Below are experts of layer 8 (counted from 0) of a mixture-of-experts language model. Rows are named router (the router's row for the expert), gate (a neuron's input weights, with its number), up (a neuron's input weights, with its number) and show model dimensions 0-159. Each number is 128 + 24 x the weight over its row's rms, rounded and kept within 0 to 255. Numbers have three digits each.
Before each expert's rows: "gets" lists some tokens that make up at least twice as much of what it gets as of all text. This comes from a sample of Wikipedia text that the model never trained on. Tokens count by the router's weight.

# expert 126
gets: "l", "n", "r", "t", "m", "d"
router:128111095145074118139119101136092141117140149121119138135154116150142143152129110109154152110131125135135101148122126126089141111068132166096107107154147120122102148140164133129128160058206105101153106105149113133140170117114131110169121155085142123171118114133117112145131093137116151174080119134162116138128143165184129132083192153142152147096114144171095128139118134150151111120113159083146125129128124107072121133129145129117118119129167153128109144130124174105133132119139122
gate0:149114160131125166109149092139137114127146109137143115144120156112114150119113110145133092169129117095145139156126120131118142135113156145119097106120089152145151148151164119114142125144161124115115122139121106134092149107138147152090115127125113185167180141070150102152111131155111150136162142148103220155176140113146101120104138142180150133140096118178095129104129087107109112100082147156142159139109123117131133158133136154123109136113144150122158170131104131075104161162121116
up0:107128113124104161158114131114137147107091140131105116149145115156096128167136134154093144145149128114129168147109154124147130143155135115095143185121114115083099151150113132120132120142097135142129153153123105130156145156164140147106132140093132085124110111167103117126111154077136080099078054108133136122112134131105127066161151146104085105164119122110110155158110090132103134140116087104117149146120149083169142113102157149145174099118145092118082130141142103136145099146140115
gate1:183151133195105114174110110141152134170125118113128187155102148141112147139164127131158158086099170090112081108100125096131143145091104117118156140140153133110109157141098078111106151149118151088149104109131147090105111109115125115130160158090150140108151133135139093130108149167145137128125134169138134131089101168158149124147139152138142150121113153131099144097121103129102136149086117093131159142085109092132096147088136126095114151136120121112117136119124126110082116140143149
up1:108101150103128126168072139174108100160113124136121100127129124077166109149153143148151118173110113165115125123139134129135124158147105149100145129111106117117138126120135142108162134083130158149107205130121111138151112105110159147081115122103115152173098158139115125123102153151166142136137177113143117128078132160130126151147142118121087122151084153181139081109131101096139138107159161119136080125146162146120094078116106091120163119138129132152135132146121156129133144104149140
gate2:156120137169181157067131146122123144152115113134118133135159127087178109098140131119107144137129116128107109129132099130110112076167162142072123113110145120136079121163131149108155107131129061141151114147086146071135147137126149141147146117125079100086116156100103113125139110134117149095116146133147116114120082155105100143133128150136195131141083131166144116133109082170100120163117144127146138145090143126122117141111166108141122128149155136165146115135124149095147121133142154
up2:114125120113137098124101171168175104141124094102143125134138149132097122162169126172079114120122139124129127147077107158117132125107115100135133099141138110137120135121111119099139087142148167124122145148088140132119108135120138097110124101108172151093137155173171100103115097123137111146134177155076136118134172105126154119148154125107121123102163105150147135140155152124145117105139145150125092109115136137112127094114111076055179155102146117166114174107127164145102137089111128
gate3:170106149079139141106104155212149167150112124135111137138146121107087096123157127132163129121132153136147113164157111128086140132134149117099151151116124107146103133134113166100119138114142166065160139122166190104147154161139127124142118146137131119175116124145131150176124094116134143141129113119115141159172155136128174131107120126106124095122151099151116098144178172134139107128169151109100123117088168147097136130119138160119133111163108155100142169104137126123109153123123144
up3:111110130128108144102097131148148111181085085142132125099121166149163138152111116128114086090142150134139125161161117179126134137116131111097121153142066083164109083104134128151122125131136105094143120097122076102143133116115140149134159171105133102165181098133117125105082144150092139150136173161121096139137130083092130134135140135143096130126149164162111124141120153125143122139135165146157124068143105147114134144111122089102143161120125148141140166141128138141176093128119132
gate4:124120142113131172107159148114133124122138133156132102167086132150147110149111183122116133148146105134124146151114118108118150120152120092113151149130129167107117143154125145098106127127144150111167120119111140106126133125116091134117067110077116090139120073125081091136092100130186144161129144097095141133146163137139121157149125136159151167127106137110151163088111118064127122122097099131112185119093155140142130122113133125130094127081126152096074170154127141095113140143103099
up4:135117090174121144151135119115120112109146171109151132102130141128106159164147163138127127144141092133134068107130121105115128138126213162139151136080093075164124085154113159107140090140140104115147129151127149108141117091133102178126116138139083137130127155142144152126152095100163145132179093121075140111135148140158126131086150132120139131143144141113144091125158138165138155139166129146126111115080095166116106161149120135121151167138139129113147096132122128124122081128118102
gate5:104143097154124128114139123091120115133121123152139091138100118114170114126138117122111137099119106138112104123131075133103161095161150090139131100180119136126134157081182115134132110104152159162125143137130097152114129140118170188123131158110111123134083125158081139125080140145143134133119153102128147131105154119168136122108174140154122134104068102171105125132110129144130155126123161121090131149148117138167110146113115146105158136153112154070107166146164146130117090132197138
up5:146119131099138145134127157081166115127143153124127121108138134148119077138146168146127127084126142153149149147110158070125102120117162178106153093086122154152110137127111120097101182157115112143134089149178131088133092130140117149144127117126115146098122179090125122116148088155123129129122081106117079141117181136109168127112089150139146124130133115158117149151154148119064102151131172146111095122115134113152158123143162153121122133106120140148147104102152137132131134138112067
gate6:136174126136145091177136129116134104140151148150143084114101094139170093192116104140091159102151110078080138124142128122134152115154167098148122099164155114115115147106141117116086111152125117141156144144118163139121094131168161178152112094096104118148155149108094133144133110117116120197121132134148082128096180111139149114141172146137110141101100108131120116146144109139166117108151111132134097176126121146132142126136114129171131106148149130116090138150130117141125115130133173
up6:117114150125138108096091079101110112118124132137118137098165193082127161122179110107131128122120137169091078154133144164146137121118110156111116120138138120131135124117151130075146151118151127130118115138108123155100117082125101112119096114134143142089090120133147134178102151140134134137151136155127122152190177122125135153106147124138127110109166182151153137103132117127181116112165129129106130122138184119141131073096121129135126165125185124114149159171125141133128165128119086
gate7:136127142138148146096097103109122110120133121127127123103152133077124187135111114093095103128149121169165128088100100116071109101148110091110129145141143141126144164152185058165100122117147116119139112127116143144134120121112141137145133112137108134150125116127154131090138159144156140106155102155142100137140123158098181096113132145126163106101098146119082075147144124123160141099161118106123171106161165113133112155116154122137122137111154095140146164070157134122109132092168137
up7:096116154135155104095157116129139085135122140131118125117126096125118153117107080120136113175121152148138138134149140103161153128131130121106116107145127131149107152165148099118096180120170135094142138207133141110121131094089113100116150125154077131179078152115168122096151095104136131131091112139114112146096124138148125130136099123111102130148131144134094176159169141134110084099116105091172145101193112118118126083099113115130101108129130161115107134150089114118149122107144118
gate8:127150121126131171158127139100121107153124108105115113078150114090126138111144090156129084123167121121093103118104147155138141131116149096143099096146119145108095150129148103107154095134140117096145186144195152103162130134104099121157121120144133118132133130117138080119120125114137168114143172110174113131115148181165143137124124112153119154063112176097106136095101108158169144125144156137157092145112109098162102109114146135134104123148151142099169144119133155116148084114107126
up8:163100109126102163162140110136152149115150102103140159153155074119135106140122159158128102111112101164172155185140109101113171141172109141133118118111097110131124147096132147082142116127135127101121117129125109151124172110073122209157150111129119124152109112155099137134121121128124086137129132088127153157128105148146129152092081134104126148131134157138151122127109159096149103107089132144100135123136096130128137101146122160151087083100107133138150120126103156171097100098133156
gate9:110071082167119156110133133092072123116122124127147103125160112134127133126139125150104126069124153100137142150080132104136127140158140156114164130153146107149117113100134114153126134153139124079075095165115129120095131115082155125130144133141128129152158101150150115152108118152111165087133162119151114116109137120136156135094160105187157147138136140146147141126117152148154097099155174109120102162119152139139106120105121141070173141090144144147100121080110099120108126167132103
up9:097126123105138135089125150108113147119182150107110120078132099119112124095136128156094135164089127142121145125160120121185171114110158110130096171143147150107142080165128089122116145155078175104130099126150128115108093101115131125127114149124184132133129111117148125096133136136118138113142122129128106082115146124115106138144130123143125153108121083111117138107154114113125143084130078140082153144110197132109163126176140149088148117164108122128097090140092121110078104134142122
gate10:152137159151126199146163117111135108118110116109104133191129112116093155110099137121119132152131105122170149096151145131123170109156101139116126160173127130136110134149143155090081104136130117097107093113143106149095111105132175145155134140121126166075129133128149162096131109145113123128086093130120166131156146148116126148124092120118101134112106140191141169152120099144097167110166081120159139167133129122154154168095154116092141145120146134134122155113126115084150143136116136
up10:128076139176120128168128155105135079143120125143074146153118151127141115187127132129124158153109177108131165119125132120115186146138116153127107149112132105147113152107121150128165120162077142179150151074104148119128127127151107113092141104109168078118100143155109127118162136172122115120152143169095175124149096108124113144098112147115143113134112108120132093148144139086171110088107100137113133073139104123143158120133111119118164150101113130116101108128124157099126135113130121
gate11:135159111141120137133153116143083136126178139124120138116149151147069131117129119127161095145147087113154122109132121150077133134131097092087134115157137148130109172156127106144026132112127131114145101165130106091099092108146137113136155134133098094166133105126143138125100125153163105144133158147143165158134127113137141153159120141110146156083109105148160141082122098092116114130092109127130148142158154159136155114144154136115160113144138154113131130153099077082100123098139130
up11:136148130086124118121149101111160106096138159109143143081111103116159104153112100096107114156132118169148142134106113150105131144169155147115135117135127108151081113058110110152121075098092159072105131133102147091126155164114111108130182064108105151142139124147127118138166103139138150124099119099140148128123140122085125120151128092122165125130152118113113123141164176150141094149139111129114104105092116134153145093120146133108115119142111147158122139138160154152167090080124117
gate12:134080115106140068122129124105106115113077065090162128096113167120143159164112104095076187127111121126119158151124097141110144158115115126145170153164144131154127128147105145107150133144113132107129141123144158101130075147096150103160113114116159149160145141178096092151140127120145156167127134138137129124145133117148174114170157140144159093099096143153145123162123126140119085141128125152176136097151145124114098141124163088125119125103138149105116146150141128149149132156126137
up12:108127103159158117099118111124137130119119129168140148119160144143134082102133113154145176141119135128165193153098119129120148118161112107114165139126108148142131157100120125149116130138077147149122084141121049107067119156188157099135117121120119135106096101135132126110112128141149089124096143123107142105138114137130132113126131160131146096169150165141125126120115122066142127119137086108102172130145162142105178164109112149127159132105118139169163109140148141140158117126148082
gate13:126120157127126107173132115104100094112093116142136149157104171165149111145116129161116114133149098126141130135139118150125116098157178133129131098085177153135079142168138122151103110135205093184109112148138154170089112109154148142109139145150128130115124114141168121158099126141177135145109111115146102115125155143130099151160118100142144185114117097147133154122125165125151126134083100169137104095083145103097144126131136116108127120106124098164111167157107139107142111123110149
up13:104120145095134124126119150119115147117123135077132157128143119105158141108131146170135131076117176140140167182147182134125141156141159141181141106137136147120149182131077130146163130160116128140070130127096118135142138136110111123121109119136144165121147113155105082114153103165165137123153153119157114147140121143144116175156108149140100125102117105115133129136115109140149143069139121125089092101126121112048120139120120155111102118124178133134140142133149092189123135131109142

# expert 154
gets: "z", "n", "do", "l", "r", "t"
router:118113093150123162143129118124123184143132131151136113150121098145145123172157117129109139131100092096165104145094110138085154124113127126126132100065177154112115163166130106136147147105172107106141086135118117111124171143089117182167108108072144124155122142145107125111122127105109110138103131129137140102146130179180125137129133114141140132141123155139127106133093159111120093111132147144126147148090129113065150127115109084150104133084162165134135170121112162119104128123179139
gate0:127174118162125143146175172121117143094125085128122101143081182124121125158103141089120134136109117105078125171115135123132152148090144133143140105103176164159132169121095120146089144180162109133144125103109131148136109122120130128119133122098097162143126149154127143085154092070128099130117151135166106088129127101156152132134152150143124181106154109108097093138131128161115086123134138117078132148107104132135092118149151126105109135134072130158152134130122127125080123140137135
up0:119167116156128154108127112097145107157129155125104170074151097117110131126145152189149119096121103121102152125122128135123131123153102102175144147143112149129104109107110153139121107119141130129122082136071113142112146145137121130135106141168108119114112192124138098123112115151130058156081129110133154133113137145176110127147142151146133153109111101146110128175118141127151175138118091133083140106104142129114099121149172093126092121089134127123153127093161090155150124115163188
gate1:152157128131096093140159099109129126162171113150157068129151153114135129109137105133113138139146109139132093189122168097112126115195150138104127089139078114141108116109125139123146090088144128117134106138098139148156145194132165153141096126125151103131110140140137143141117139146107133094107185149126109109167113145126133143175121139105145120123106117125101133180120154115119158077126106108136122172111083133139150160156122133113141098144115124074144160117137134136128089141089128
up1:111117113118121107140085197132129168134122131116127138106145147063114142133100108117111163162098184106109114099098114142139140120142117163126134136099152131116138129161148136148150096136113138144125162139138083153127106095077100123120151086145099146132118112139117149132109115083123098163166112081117138130135142113124121149081128107111108089172087112146129129109109097073141121097146166129132151118140140090134079120156131145091130084168128129139109107151137094109084119144126098
gate2:102136161138165117117098113092122155134148184115132139134090101110138151140135129101119165123135145113134099120144118101091133111116154165137159149140182153114143161095134078130134112145166113118130076106096146105100165130102140133162094069101133139139148166132114134124137127148162142156163121127131182082156115137131134175130106137155141137092095077122147128146111134164156168105120077138143112135094128101108123108128109139140154159096141150128156148134132157089103148146098127
up2:116120132169115081098147145155139133100144166145109135110078090148144148148129097102092133111136147120126159122148140165175122071118177124139100104148140132095131099082075150093143148160122132121138134173110103152091122100107116124068147105155123121099138112110134167113176096118104124122130133121151079130124132119129132135131151088129139085117143072126133129127129135095164120083114140109147145118144090155120104143129113104159140114151150147166119098145122131096159104156104126
gate3:143158103144134135089143143115127116160148168098123135126097108156075130161127166115140116134113109147129091169152094188149187146133130135087147131148133143148095179119122155141123122116143135092121091148072161121112159139122112107153129133113118126126106146110137107108128124120156122070084119152085112078170101103124122122136097127181138128143124146111115096138144129172176106096121097142112139105152113134121100107139129091138119143117102113132138174119095159077132136134129152
up3:156109141145154147161135171091161134101111140124129099094136135116109123150123126100124139143107156130093133153130132126074117115137120142155131148128138134147123125135117128111108126104121117119135143100113116212096106171099142104120146119141126127151114115164121076154076142134114111140116160133122154148083130127122085092146142155164090151114082143074151114079125156118132183077147161157108143135123158102124092101141142105131182103124139137083152139081153141108133143155134119
gate4:138082158099089107140139110145133108159085157145137082089127150107118121132143121162191142165124151118123146114155125151155108111162121163075070154096144129113160116136127151121104142121147101101140149123133132122085152151130130131135073122103155090084125081139149082154121164163134129114117086104140161103144097109178119124181133134103155109124122179131154134088123126163123141130146134124161130158135104100130127113115113134142177115155113118131097121128129133149115155122125110
up4:119134129154139156092185111104141092138128130140085101123120109109158142119118095106154075122121130131151158134126135165116109135144127123134141120087161154080077110174097133097115122113135108115122098114140144113157096112114148145127133086127159089121123081129089099128096131100145133121137169154125136122156116130151086104133162122166164112155144134083112155133083106137170094124084170104158102089110140096152151155122128122171117125134123116153096144146160140154172155141124123
gate5:121150131166089158098121173116099162144116112117111156153136120158086121116145113092147132127152147134140067106152151112101141124133098145098122072172155133135123117146170094122112176140128117088111136120126127132141122123122142118143137141132133090109116085176107079110126136092082128086114118130121115158152091187134133094123134172108162131114133150146146128132108132182125144147119117125149153159107136129105174127144099142112149125155102129129152131128142173145133200154112114
up5:148176148148156146101134079136124130174153165120106150113126151124123145127092110115131097113086094119184141117085110114112093097177150149118156157112196112137113065091123133138147114101162122137141135104128111094163128166133110126126112124133137108087101100136132103137118114183153125115186113126112137162125089095118143179147140081130125120140120097133127118165126163135102164117122157086107134125143138148131136120151145114121172153121127114162120133131113118106132142137110159
gate6:106123130121131132112129119101177119116119135130182121109095103136138095147114105185118144100108077122159137135142104111067142116135113131131142128102108131093094129101106121123145146140119110112111104170135150178092159131142155109083095110102096128107106117136111159151129121142109132108108104154149151108116100131123154081144127107156152164107115097125171094120122134121107131095130121146116095166128131138193136099083116162094177120118158093158120115114147143101158130065151132
up6:157124168078147168146161135106134133144119141055173119117138167070120120122144135146112103151103117135133126101102149134107117128158125124103176116095171113111141134158122174143124151066137158101115125153113133135122128135112161104157128157172094103128119113110167149094145121109106141143107115195148143123132123158111121092153136089117138173131168095149116152084122148134109131104124080123120107137123109108104135136124152132095078142144133129091149162132115136108098138131139140
gate7:117111121142201110114184110136101109099109103127123146135126168098136156142128136095084151128160126120156097117151138138105196115091099152112106160112103138147116125175103111089122128146148159125121124137075106132140143107090120125158085142161089145164134156156118107123120118151107143102077135156119110142095146158127128128141121131147171102086106123159151094121146124140112142121157121135103132119129090154121107122145119132154147159118154158084139148110126178140178161114141140
up7:150117142152153126141103167186117115107117148110138107122106195148121102139154098105110101160137156157145117122117140155090096160101128172114092129126144139104160107117169127088110118113118146145127100125147129097157108146131137075133054138126090122104100173127162129161164136137094143146134113108118138108133148085111143149099123120090143152109180158144123168132115116084121171098137138108111150128163137127133124130090120137106122166160129106098170115114153149102129131131108117
gate8:123134110098153096132128114097140165142147138136125127157146158098089141105100150133141178138133137116116105141121113124141171178161112108111121088134112152144123129130124106114095157114150134163137098139081143143156169163112124112113117130141071098152099184193145114138137146101117120124112134154122130124111153125130132118115095141144169175166138140155133136119144111100097132083113088132180105122135143110116146137097135140092137146130148125142089147122168108139157051091114165
up8:123085150142070136110158149153109160181154143140166163139153096154118092128114130121144133109141145131104131138141125107144128137150133128123113167178124119120181134156165112095112084154143121138147125145124106124123160134120111147107095092150132122139128097141112135186100105098118132128118130074143124123166141121119081153132129101094111108135106081120136139144145112165136159166103160158102136118124184159152172112135142153113157071105119159144120156131137097118100125150100090
gate9:130159131140087141122108083130118122123180127113154171113137096167058112149153152154183154107103117093141096114118153153133139130112118140130164129120137156128113156094135114117101169141089159111135120171118158150130110142114187153168096115137106140117133148138134181110097176142122123120104113126146109129188095159172145136135097141116148167167099155124132130110075114150137131129119112127109107142111121135103112139110115111136149111134151151182094133136109129115151136103109152
up9:178112146146134165111132149137159153084119099159106127150156092147151138086147101130161100130103131125104139138095108114125131086103146115135131119072153119139128121153129124151115141103081128158115153089108092147108151080116118166143152097170130097157164084156157120138128139100128194118087100125150136124192105137147129153083127130104132136160117137162102126103113122114135106123060148144119130129120122130105166140142103146123139106117160163155118124138122104112157129122126164
gate10:138122090159165142134082115077164116147144171133117184146100121132158099131118127096167138121163139143128105114100144147100104102126173145134106130144147127146096165151181097151154121159107107120113113127133115151131124117104142132089120131170110150122127133096081094096091129133179136127144117150142118124146135159121152152122114144156137132158143154165151159092072075142130153108154155129094120115151104129127137164158164132101134123140157136129143144138177130122096133179142147
up10:122093092115097145114091108099123113151165134120090122147123118073104147095143168119167146132132114120137098133107144154119154158146152125145181125116161152127096142125130124132113145112145120094165116193128145123104149077131113135143132117139197099151132196125098131125120104107149121106159087147147175131151125134149135112153095125105105126118150146114167164131162092125155126100138090152157093138160117125120152120159118108156086096146112116168149113135129118101151149156134136
gate11:097140138160152170135111141110074146091121125116139146155139123133125178142114153138159105131099140110123109094120186144099117167119094121103135127145124141112137111111148117149094151177119143077117108158124119170134153152104109162150101125109155103145110176126123140093135130078078115097123130178125118153138096183180149131146126132117121153134111130136081142140130133157151101150110117131097140110148124117115113143097128117120150122090153114176181140109166112083136099130148118
up11:125117081121173075158146152179159120111117151160100130133097125105084139132146090139141171139134157123132118136153123152120142156081178128151153131098170118111155140128120128128117109127126105126153127176117121118143108127110132126135109104092178149140127148183135186145139135181098126127149150126119143130139086099123139151104118095141140090129150124097117108152119077096097143143166137104123117156131126143130107128151097142162094137148184172128116108152149163135104130090133122
gate12:141140106099101130159112112148139118141127180176094121135091184116099137130138146155110157142145116110160128130105092101092157085151121139136134100122134121100105163109127102140112140106115125123145112122137191149118133151162139073168107138131125139122113109156153107153138155141116101123108120183119132067095159118094143152132117116174132143087165137150137124174083157094143115134122144117109145103112151146076150093153121126130146158099091124128134129101078129111126117105134163
up12:133079061118088140115104131131149096124113103122105114121120123125145101103118102137163128131136131131157143136122191122091143077149100131117103140132142140120128153148111105119127141147168152100124086125119121135112120083133109120121115149123139133097147116089116147147107163102145125123120139154149159134170089162118127109122189146143085122132136102126134100097140153156096108082142120090168133091152183136082102127126122124113151141171115118129149176133072115111142115179162113
gate13:125162113114143110141186080123133189111123095094167128146133137148092131163158136141155113139172102128114093142121134151100149137114112160141135116179128153096106147156170130131124153115117117123163108131164151075115134122107109160126124125109066121105128129122131134148105108125102086122107108142132104134137135143153126087138156150125113140088109121116139143131138106100125125137103092117107169175099129117208140132115174146120142168125117143137129115102092102085109100129174116
up13:132152159096128137135094148076140149129100096109148156132159156133141118156091128124108136121138166105098109109140131151112136138161157159110150134155154109151154092138138137121174168170133125080073097130142135120151139154171143135107148146086149113115148105082073191102078136142124118162105087109125078122125153148114122130155136137170120139141109116162153119059119126134105121120143127140135132152058119121140147138142116108119122117122144144139124140135127111124113136178131150

# expert 35
gets: "a", "k", "u", "i", "o", "r"
router:138120125138125147116086102119151162119136153177148121142121146158151123155139132125130166135092074109147144099070103138082108116129140132069105110086098132144110137156136137165153142111165076120150092142143104144130156134141117135184129141056144136153135114141125124115131113129100111177097119102139131100151125168152125132121136116129155142126130135154119145130105181121115146127149106137138131147088123105075144171123137107129115088112136160169113172151139129126099140122184101
gate11:127084136181061137127105151121076152158115138138124138086149124108138126136101148171127112082120138120133141138139115141140144116136130100100116131084156156163135152069156143174138127118111093138138141127093095170116125139143146139146109110118119107067105087187096124166120141098129162160125130127099115136115137103135123110127129098112082127122119123156142141123144095082179099080135138100114141124138120109109140135136158127169126141127142099157105134126154162112120115088095102
up11:112155114129133155141130141126084108152109125116147083155116100120152124112105146084150123075119147100066124129171167136132121118171104122146135114125126127063136135139132123143123137107138134147094147101112089150161144135137094110151100093123158148122084104147118112098155119111135124140091109107140150113118123124127152117115115107118197213148160118117151136133115133129125134134173092169140155103145186142113126103098115130133170101090108124125124101133133139150140087095143149
gate12:112162167122095115113106088119088142168133108159139143153041117134122132107124179108132161157145129137170195158161105108115154155116147154068099127146127149142151128182130125159133157159102136164094139152105143109137163108138100120149140104131132143135165143108129128111156133127070139132139099135130115128113116129153127138143114128114133142114112095135132152095095125110131100102071118129117109118100109116124159153146143118115169120100118168132156132149162103110131106132141083
up12:154131175124143110124082120122143108151131122150104125106094144099113130150132095101133153138140151106103152197105129142130132077087159133138088159156133152130119129173154143139110161144086149141110159128135190144148138130117180124164126145161133119152115098164123115112139106102184128146092156136111085108085129146150139149158127101139128160098174144131145135122132132099102149114144086119121155158133136139148134128127149094134150113129121142141171173126180133100141118086115102
gate13:118117179128132155133135097140109147106151128198091162141118160117116069122114153092163154140132126135138111131138120102100131084137128118132088180088169133153114170137074167143086098170121118104163131142110088139157128108146123156137150126132122111101122119103096161148108106130161128140144112111118152180151106139150131141159151116114160139124137152120109131119111177114116160131119143133132170116091113116133149115134145071122124117132091126172129147134152126124128187126093114
up13:105101101105129144127138135131078105096147129102161170157149138086100125086158143123148147119130163133139153173161146120157107118130120141123166087103177149155127109147157137078100152124111104129125119111143145118141120133082114135127118141163112136117124122120102094124100114116103176071124115118118132138130128141066127158097083156124144103126157138128161183101165076130195127120122082119127134105154126133153133128151129124158114122143110141131113098105110156148150096103162149
gate14:141098137130163153115131110156111124139134112185141188119138125113126121181136132135139108131110081126098097168153113121152138103124151165116123142108083120153135137132116144154115132110174114126120092197145108104141116142138157128172101139106155137110129126149149165136126100124150157117137119098110089136137136108150131120133143139128141150128137211180111143096149066164137115103113110147147136112133106145142164091121170076147142166127072136156100142134141132121115126103136116
up14:110099143090115152184113132152122123134164133161103117104112152104141119143109142080152139148185129169106156174131164156125089132133150122118155145142101123152125170186113129110156132160129121142088142099172119164150153095127135090130103123138090140098113118102139148156107111094115141173128102118123124122134143146091152129136124117120108155140165157116080136112122124125158124166164140142131141142114159079148141116130148100140087105147121109157147056133137097127139089135098130
gate15:162118133106100110174160095161118133101162122168128156117073137128122095140142163135135126142150128130122101124140095130080128124144116174107162116132139094111132131189090111120158125127199132131110116132127129088136132113120114126119098165075124153104150132147123172111124110120119159193131174094149125079149094130149083152126126121142155147135100104121106153104144117149111153100062115109134158092098133102155137140115110115121143107139111124098112125145115120142117107121108093
up15:122164085160122090082146107119128109124145179159138105182144122126144161117102148126150083119117118162125129078125144125091115155138131111108136131114092126131154112123139108183147158109151150108139141140138120159145097082129130113073145096107143128134110154111111111081105088137151128119162151139146118106094146129148122110138099128125138123173127096143135121173145149139114085138101121115112099096160121125098110104180176123116105087116181153146117123174141101110118120161125108
gate16:124139133112111157156143149100098126128148167174159176143136144116141161118079110140146164131145125095093144161134131107199108123156111110176119156116125120129117115129123151140108136116107126138127148129132156128146155150120139100170139123096118091129137113173117136110120122135161149140138146120138163115157159120155082060181116131118167113142142111085141163118132103134093073139121132084137132142132167143139137114166137088136120182117139118133133146120165151131108161068110130
up16:123101121113120137103112154094129121066126145118130091120129122134125103111164160127131122137144155113111133179084099142119164167120129115128110154103111116120127105139132121186170131135156111102125139124103059136137144131162068127143133143131163158133116104156133138098173136145138150147142088126156162118149097157116169120171141126135106123081130100106124089119112102122155108083160145116122145150131156142154119103180130144157131161133163152129115136136119171184156157121128168
gate17:155121134151133171096134134145142125144108129176127118144109105137117139123129129147147141052109112121140093130134130134126157120152147151126134137141148099132129158091109111147177149082132130132104122143150129109129166161115141149158110117125142132158133086176092082160115105140107109107115130125141122109137125139192172099137097118165125153125136142166098127144148102148145119141121125122118166106150159122100095161171135104166092133155130144177083159154098086120158100151152185
up17:155129120137165140101123100121134121121163089085123125156120112148094159144125141106127092141124129162127146080120133118146140181186140114090139147145149139162114143145153110121139104147101151147121153077157152106142113112109110158117125136124106130122130117096116159096163135123159155114139121120094118147084086087113037133152118106169146147147102145109154133156107146101084129126143108091129122109135106136161165151092142106126110160174145106149099118139142112113103153111121087
gate18:133088105166142144108139107117117115132098113172117140162132146110107121175109150138125115147092097123122143152126101157129152156137101092102143142110147138137126124153139127188129131095164178120140126120124130074123146159132148097123151135135109143144118125150168147143127105137138145132133120126165161123148137147166113135119160151185111171165081118143174168089082150123120201127088136109149128116110148121146121158125130141130161123112107137155126157182094130095160163138166117
up18:145119092114091165097145084131092134164169115069129101143145138111105145102163139144138136109128148147120154147119144099158121141129137102134144105145142111101088161087109124166168163141135158090124110125093114140136164085142133114105165082175123112104143117134124124150147141092131178116121133167149123130086118143115125147162141151086117135136153155116099126146127123112130154104161135097125168110085130160139129092158101156131127155160084098152088150153116100113115147142149157
gate19:078116156144103136127138146133145134136111088170181129130139135155093129164103119159124084123121140119133142169094102130069106145104150158119101132099135137137121129155119140142096122156149110145135118129129136120117145145145180142139116149096094115084147126142115157156119112139096144102158176136113123145101124145177114156154177134125154132151166101179160135136112127134120125147061134110136146100097158100142136141126137095138096118114095133162084155138078076126153140100130107
up19:123143113134107102096126180115120119094132124160139112107116170092169081115148170127092134133138131164144125112122159137066094158125119133098127094160168124121148104123113151140137148129141163138155149110141123106154076155140081140143143169098088151124125119166122080115106162134108093122072127171154138144104099160124089114140114127134142122117128071079114130088140137173147131130169089110167132153124128121140121125157136146133107129150118128112135142116130155173160127133138126
gate20:096133153108130155153135083143143144088138158145105169164102122170080117161139135186157111116141123134129136165118106121098131118149089153178141146122146112147066168119130108142130137105152133128161143150128138134150146125139171183148138143151120136146132109125167162104148058120121104179104131156107149171116147117182134156125117105107148137100117100163122139137129138108155099165120134127137146110099134098139156142150114116140114167125139094104135148105107139112136103112128078
up20:152145147146092135174141087161095125106117131108190149157120099142130137094153122124145149162093133127159077115115133173157134138155144125160170121172114094122121143133112164132112137152153102100097203119093113136120145086100106143173171103094124126140167081128159120125154114111138141139117156159136126110103126114149168103173136132140162174120108137153164131151131127120095141111129133121110122096151138166121126178146096107139129146116113127118098118108140138165122131134145137
gate21:107141152120130145095113168140118147136107112134145113123093133124129123135094133159131156149123115134150163134122164120155162158099106114116118106083124149168141173144106137146112127152171177089093117135074126103136100132136122125120100113091100123159159139078166081121133086112093074144111162139126129135154147154152095125134164138141145140164153102142124127131104153141126137136120140126107166159140123138134125152122105121139128083063081168100080131150086131136156159101112103
up21:147094135139085130140132152158123140148145158128107082087107089126092137138111148114109117084099125198123112122137110135096125109130111143143113167138135104165137119186180131101101092120148113119158118139168130147116142155120124129144054127158127148131118073129119124143144152161146159120140144136135149131139115103112120096120126122104155051145119148108102122114154107117153134142145184129111118127126115153133147101159145150117137113109179102101130122111152155164104105114077143
gate22:124141123126179165138097091113125125105150108135155145109119127086121118120142152140088135150118073116149136112114157182101148106165148145120154125109152100120103131124114125170127114134118075154090103119117124082145151167160184140156132145117155124089109120151130126137164091131099148120172136118148140125149132096115121147124154125142152136144115154107156155143082159102068182157102142103109134170125133130128119096106147108099126170159095136123101107164106161136136122090131110
up22:074137108119135119154116107122085158129127107137135111099096162124121134144138092134092152112112148094159174125161148110136134181111098090108113164150136118141132130124161166132112090134112155120134143150120138131142079126104100153139183138118141128172122086124153115105104157143158150118133086153128155135075142146100110119110137137121137134135124095105150140134151154077105118113138154128097121063118120124107137166140151139105114115105146184098163122138160141179156099122096160
gate23:122172143173145121121123114115130141097120128136154153086124094155143169113145130137167141128107127175119095130128130148116132135140143137090151116150146123185128144096106114128134130144138094111174116160191131125118126139152155172140133138138091153117108127146167164149132054126128131124090146141158137102156127125149108118140146137105188191145161074167120136127170135137092150108102073142146150135103173140111121128116149140139144144092131134105127136160098125116135159106120106
up23:130128112128127112138180137136107098125122110106128172144104107114127131115173126114151109145128145144138134082126129121127125078145185110158091124099173101133115130114152146095103158131110147124134125121138139131166158134162094133105089108139154141125157107107117161106136092124145127117155109155162120157142165116159116080134114160111112100100149122127097145118128150097092169151113103095090165181140086111146148122111116116108089148164152110115119095056152150116136095125151172
gate24:135159141086106121093148103115110129100110109122132145112087085091112161116124146150172143154123095096148143101133138138146153134147112127063098144131117087108112124116156137168164146135143134149128110132085104071168105124143154139152140143148137118125147168120115147125117119104132154151123119107100127135123152097169118099143153112122109129172122085159108106169101130161080084154108130106095144109121128143134111174152125141132104119128153089141131188098112106079131081134125143
up24:087131128141110151088147126104141155120095126177134118132094140107165113105137066108107103159136118124131118107139129146131085087126144066103155155138102115136166123120124150138154096098152113116140137105137107099142111120118093122099130151155111126175079114137166106118089130117132130153098090177108143099174138096151121150103151133193102130156158115181131117105135145146119149190127109140139152139145114117143078136159151123113142147131123126103143112128117117098132136160160150